From a checkpoint of a small mixture-of-experts model trained on Wikipedia.
Size: 8 layers, width 128, vocabulary 15857, 23.5M parameters.
Experts: 96 experts in each of 8 layers, 64 SwiGLU neurons an expert, 4 picks a token, a softmax router, a shared expert of 64 neurons.
Training: a variant of Muon for the experts, 506M tokens, 3859 steps.
Below are experts of layer 5 (counted from 0) of a mixture-of-experts language model. Rows are named router (the router's row for the expert) and show model dimensions 0-127. Each number is 128 + 24 x the weight over its row's rms, rounded and kept within 0 to 255. Numbers have three digits each.
After each expert's rows: "gets" lists some tokens that make up at least twice as much of what it gets as of all text. This comes from a sample of Wikipedia text that the model never trained on. Tokens count by the router's weight.

# expert 92
router:123134104173151106096109145139072116110122086138135112115126123137114139129177110147140147157142158125149085102153129140148122079084101123114161127103120111106187153145145100147123100141146145148125128110171116153152127121162159099149120141128142119112155109095149144115135133091131120109130097154139117182120133192105106142102119153141119156103150116111148120197119130111133101116070
gets: " |", "|", " |  |", ") |", "-", ";"

# expert 25
router:135116078148103126143082136108082093119095136145109118100102096146104113134080121141140090153156099118145117121122140111147072107166164124095108163159139116161080102151097159123108123167153115151100132154138120146133120108134115089119174122099132123116097154116133144114087115108145114138116119148167152135106150104125149154088100150126092096149144100126126145129146176161163132145140
gets: ".", "\n\n", ",", " that", "s.", ", but"

# expert 13
router:127149133121112154147082114127084125091125123151136116158120146139106168115167140078111151108130123134082082153106114097094111150097121155110118107113164153145137126107077166123091125125124083135153140129098097141107119132143095107130083107129135140135122108111131182145135163137114100103148139111144111166112151105188146118119095127119079110147070135115143126129132146131165113135173
gets: " of the", " by the", ", the", "'s", "ian", " The"

# expert 85
router:140084135105119074084132146123143148098102125136104129113121154113140118169110090101151135149124166141146106116167118127129128142145183096143139129123177156159109103128124115128115181115137131170111153154123118102145161145160121145090108118154096101105113147150168164083133114123078138142138114147135131123156162145111133159098108095128108170092154157145138131154137115155124104169090
gets: "1", "2", "-", "- N", "- M", "- C"

# expert 14
router:134099095106127094123138174144094104118121119101157120119126108080127094127092090115102153143075154134130114119162126117115103144153102082116124111143144127108114136138172151167121142131130148131138139122105112116136126109125139123119129088141088082123122148111149120151142073131140089173140112134162147071137107158135175107140131147172188105126093159149162114143122106171129163122134
gets: "2", "1", "–", "| ", ", ", "- "

# expert 23
router:140095118109149083155100112131125101123179073088132135121143098143123144133128110150124137061133154116109139132122114145104080132123146105152153120154155159128167088125122182166162129157172135128098144155095146124130112156115150146117163137114134106131137128105156181122131139142130151154105123131098140166141103123154121113117130135167131154102102106113101113107174090132110133122067
gets: "\n", "\n\n", " has", " have", "==See also==", "There are"

# expert 66
router:108163123161113170099163119106172129175113099130116139140140099074129127151149139108129162149106135076106131125141101140184112140129131175130148075100109142128165121135115105124105162107137174133150154095126146123100149128105131139088094154146098156109165120094106114123140111138136131167114156107184129149085109176138121115104120087099118119170126127123132145141134111110129119127112
gets: " | ", "–", "; ", ".", ") | ", " "

# expert 20
router:128107125126128185140138125135163105085127088112139122144143136116127117148104085140163154113116064123104114121121137104086116080132124064097098154117122129133118138127084162151163131120131136134115123152123109140117141150105132158103146072091111096173114129148118153116181117128103127148152126104079117153115101104134154158121113097128086155149081106115164144151161137129133149138139
gets: "\n", " The", ", the", " of the", " after", "The"

# expert 4
router:140121101137085129124120085114139109095082102151166135104147092164096162107134116109105167141138141121115089113160115130183155150093177112148135142136147094137145129112090109112128102100121152144131127106175099105160118143127152094137117079163139132150112107093137143143125148121159134122143129103184111156166146161138123105128152106116095167125134143120122118192118156148119114109142
gets: ":", ",", " |", ")", ";", "),"

# expert 6
router:127103116154119076118078155121119153095094163142125135162105160143110162135130132143138092120131131136175122141135129093120129118170186103093141147155137099134138143100152098120118153104149098137134102150125154141100117113129117130149126172156107086096086098130116097154156170121133131139118094077118113089142140141133149094113097099145179146153080131117169111146133135126112126155104
gets: " C", " S", " F", " T", " P", " R"

# expert 75
router:127123129125104133161115111105118100130128086131149122102108123119196166118140147113127117109093088167107101160142124088116152121119103104150103091140149119157090126144085153116117166118125155146147107170101102121106137102131118126129112104081105139107102149124105153104135129120102073113133127092109148162123143124118125158136072116104090138104089135075126108141114154119149166155176
gets: " the", " The", ", the", " of the", "The", "'s"

# expert 38
router:078160119120151151126112106107148146142098164139124096117139110140132150161113187102166103167112179105092137073140170137162087152124164128109122113099123112124129112153122107154124122129103155109132139123109176117136109146123138158120120125115120133149084134117159107144166153112126110150079159161113143148102149130133141146151140149090131170119092152094141144164153117153105180135125
gets: " (", " | ", " ", ", ", " in ", ": "

# expert 95
router:118135134115134140108095110097119138147102070181149120156140135142169108126110116161156113132113149109134159155148144157150124114155147122116149129159090150116126102116153138140091169156139090119111131150109152148129181139118140118145124144150113151145146158083088103129102150123129113105137147161106130143092134133097158163173106086115170133147177170148147161144172106104141151150097
gets: "| ", " | ", "0", "–", "; ", "4"

# expert 29
router:136176112117169133112074124090165149100126134143111095139139154095113167110132135146134113102157088155074143125156132116109117087132132087112148123171139114107107109141150128150179144164144132161111178143184125150102138138118118141117141128100131103188146136138138171109169145151147144164100105105073114131147152150139135112134107116146133116114131136110132134150138100176129111138141
gets: "\n", "\n\n", "- \"", " '", "===", " | \""

# expert 44
router:120123103128094134121155136109103097091102078146102144104149121116099135102125107150153159110135123128099127138155159104136098104117120107162129124153114104155086141138113113143124115163155144134125104148145137117154124120123133107078149102129128122159123150092125138128059120092137141150103086148144098170112092183087142102120133155089093150125147113161123102180138179116154120108169
gets: ".", ").", "s.", "=", "\".", "es."

# expert 41
router:079160132092114143164138124102171110113127171153140123120163113120143096132134091131114136166082129123112145124125125155148100107133168124126166131109103152157138083148142108149127136141117154116169155142126180163133144141147136144125078139101090127136113170056164115102144118162142150131103118127151137151119125115107086130143110117113116140111080133132161139163144106145111158096079
gets: " | ", "| ", ", ", " ", "- ", " ("

# expert 43
router:155140116121156118137183136141127095112126087165134115140108166158144090104122108131149127104137148110098134139157128132125165101114141112111165092120077162190124141114128130137076144098148130120114073109161088087109098117147135175138148149105137138114117165118061129102122115090140145105156135139161120134157110148118100164131133117139151111165162141103145131159107110125120139133103
gets: "0", "3", "4", "6", "5", "7"

# expert 93
router:142160098119152131140122123141175146101139152128115088137127173134123156116135118147160135100150123128124113150139123108088121141101146120095161116141145123120174130141165127125102122115178103121098154107097185159093101136128127132129114141094137130141098110107090162130145138151151123089102078136136106130148111166126098156173104165124100117142132124061133158194159105143141142158107
gets: "\n", "\n\n", "===", " |", " against", "===="

# expert 27
router:132116141138124100137099120145124112174139161135127107108158125153088104162138107134137119133138077086103092100115123155121141154130122128185094125160156123127100104135158162116070104098145136160110143132102152106145163108113131089114136138150151086118125130167099143130132122135104111131127159112118102142108137108074115189164151082082157124140165099134155135117140095105156152123135
gets: " was", " is", " were", " are", " to be", " began"

# expert 73
router:106162150125142121104093161086128153141137128108144126150081130134125182119177150162110124124157152147098091107135136127147121162060107123071098144133123133137123107125125152127122105136107153128149136104128123138149098093113129122175162122168160132102134116138182162135128164120112125100117124114117135122135172123152167120105196128135120110128073159103145136131144140142160149096150
gets: " of", " and", "-", " for", "ian", " \""

# expert 88
router:138084108109123144118129140116091115158147087154118142112104121147107151138152125155132124096157091152125139111104104141097109106098098098146101105151125094096106082143136140109161113120127156135095123174120112110159125107127134148137122114095110087130093121132145158103095120112125106126078101101097144117113151163103080142147144129093155053127139149123144143141126136076149161102174
gets: ".", " \"", " that", "s.", " as", "\""

# expert 35
router:142113109088133156134157151121116125142173088096168130168136158166103122137066118095140107115134186123139163116095126145105125168113100128151144123130132162146098131131147149129115163154155098142149119140172115120130130127146131118141096121107097099135149116103090102079167124121152141104149178151116142119107134152121164140131169148154114188139094133120114152168120136128106120107096
gets: "2", "1", "3", "4", "5", "6"

# expert 91
router:144120126141118108098087132139127163126145132136115124103080198162091099165094109110115133128100088128094113153145120098185085168159133141136106142120078144164138128137135190164147151120129130122136139124121158115162102097085110123115118146112116147142139150130165109123163115158145099147072108137128155106127101146161134093145145111134130130110111145159136127142135116159168155114132
gets: "2", "\n\n", "\n", "| ", "- ", "–"

# expert 76
router:138140095137108100120116121108148139176122116135144095130118164125150152147137147109131133140066117131122102134131113151138182128083130121094162132098138162154103104139098096099120161091118160129097156121095105145144126115118094128139146142106134107097144108140173133117145141103139079113131154078161177137148169118112132126102106121091117152086088142121156078134078120162120145120151
gets: " and", " a", " an", ", a", " the", " or"

# expert 59
router:132129109105128137125061114099146079145148131110130119140100090130112115161155128166152150145134148130132120103123119139145112154146145074106175097083061108145103157114140124171098152160098149142128156117105156103109136111134128119091120144149093127139101168117085129177161142156152155126115120133142123137103136152124135104095123129123119106152139151167122171159125124080127150115092
gets: " | ", "–", "| ", " ", ") | ", " on "

# expert 82
router:139115121130129108139108140124163132087135103142135168117079102148130133119159115123150106093132159112119139103072154154169136088126173125108150152159099107128172119142163141087176112097121125122115155144108110168123103114151113159128197151119093118129147116118092122135152118139133140107080111179129161176148108165137079140146137126137096169098135128136144140112137132141143141120109
gets: "\n", ".", " |", " |  |", ").", "|"

# expert 72
router:137132101131101140143155136135142155113139102140144188089112112104105118141160148129134097159139145132080143148158104112165138110189173152115171107097099125131129133111170127086097132137130171135101143092126163178122149097108156113136133113105113175119145151146100084103153119119088126165132127150144116145113130067095116107109172110128118147143114132140129108105110113124113123104153
gets: ".", ",", " | ", "°", "′", "″N "

# expert 9
router:097124108118118128094107113107126135156144102144134108096132117095113133130137164125148124145143156096113136088132112126143115142170142118101132130118121075111131132133152078131113189157126149125161162158141156101120134130172120128116156118146121171157138149151108118144176118116150180121127120166146106156107125133102148104097143094137120098154091120070088095155081089085099156118124
gets: " | ", " ", ".", "–", "| ", ":"

# expert 56
router:159150095162093157141182124149106120156120114082118106129142149130171174133126134169145118170150134130087109122113139133140128123116087104151124106145158140127117113124132155096165144112148172132119136123100149140124136109091160113183173146090122143098096141143123133113156142136103130120137091126139156148110143152154143157164131121090100158100118137102125095125124155078164137127190
gets: " in", " to", " of", " for", " from", " in the"

# expert 78
router:119140174125147091161155125125095129097143110123087161150140144158134133158149119167138138124123141141144129164124089129168102131135133150131138113088155109126176118113092156137180111143089120110113122124157122083088111126096131126170085094075155144117118116139117131153132151121131147097121069145153107142132122125166139117144097131152086120164143118131175087168133113089131121126163
gets: " =", " in", " of", "=", " of the", " in the"

# expert 26
router:113148104153114171120140166160101117138121114088099110136163151153131162108121148162141157170166113146094109121121156094115162146134094116105089151155172113115123089128086136131128138124098138187150145147126149184135130158122161076141140103135137133139114116135110143130093147082116168141186111126154124139084119107153097145139151111122119131114122126173128126142150123098149119154154
gets: " by", " with", " of", " for", " and", " to"

# expert 77
router:142154132112157127146159145151113110135159095151141146142118151169153113126090120125140108116103154097128098127141120140110165117134128127160177121104121165144171179127149158144120181142145093104146109083172105137142092110134172114137083142125125113149149115139099110156149139147133123123129170165144147106145090136067123163123167142128112121151129163094159174174143107128108124133129
gets: "0", "1", "3", "2", "4", "6"

# expert 22
router:132134151094134143150145127153106123128146156164123149120129159160147095139119108175124122135115113123137135139165148135082108121121144136122160152172089110112156150151152104126126101143140139142110061153117093084145112133140159134117090135128153113104143125103093104100179087146112153114096137130093091125143096125112110163128131157106122091086153154132185138151143114155166166090109
gets: "0", "3", "4", "5", "2", "1"

# expert 63
router:140133095131124117103120130127162133085130150157123102122123162132118152142162120164137117108121095119144137133161127109147116164117117084113126148136076117146131090112117151152086112135125113142085155085134108144111129128074113137099085086076185088153129159151162156130133101143119104122116106109094152127151101102111136127131088101128118125162099150141154142156135096178134115102178
gets: "\n\n", "\n", "==", "===", ".", "===="

# expert 69
router:127103124117117155118160134102147135111116163136122146105147095132139125144127143164166098148094119138149076111156138074108161121130113140105139118135159148122109096166066155142120127124139118173109148162093119084147109140088126143116105097088137140102142117143101154118160148163049141128137149129145062139085150090151130130128122123120103123099132154115101151141123123134136130157100
gets: "'s", " his", " her", " a", " their", " its"

# expert 53
router:146134138157122097118078137151102131171120134117167099111127073134095104131098162134134090106144090118083100133142126168125149114109105112154100151146171122107112105134101148084128143096140181146109169124105092147153168114117135087159119140138117118123107144103114129135094095113117150172114125131162129152107136109122124143130109093074161130118166128099122142098129178104142149137144
gets: " and", ",", ", and", " was", " is", " He"

# expert 46
router:118124189118093082110125146167090146131136125084134117096138128096103128150059120110112108124115135115101138103117132139153131167141103139137120096093141108085096101157155146147154140161111170108113148132121137099097101128088118100122119105170120094127109152106093126119155084103119099130162141123143112165167151081113113130114146094102141151142140138101127111155140131109097142108164
gets: "1", " was", ",", " is", " were", " in "

# expert 34
router:131129156171138147159103128127099091123123092147159118097150116151105146157169116112135144161109143140166127109136103165152141138099127116102117112133155126117155118104144164142111160103139122168143155130136140179157134125127134116120126134115160138088119169129173159103150157063125140100127151175120117133146183122088108157115139134140091153066134124161130150140122102125113185140114
gets: "-", " |", "|", ";", ",", ":"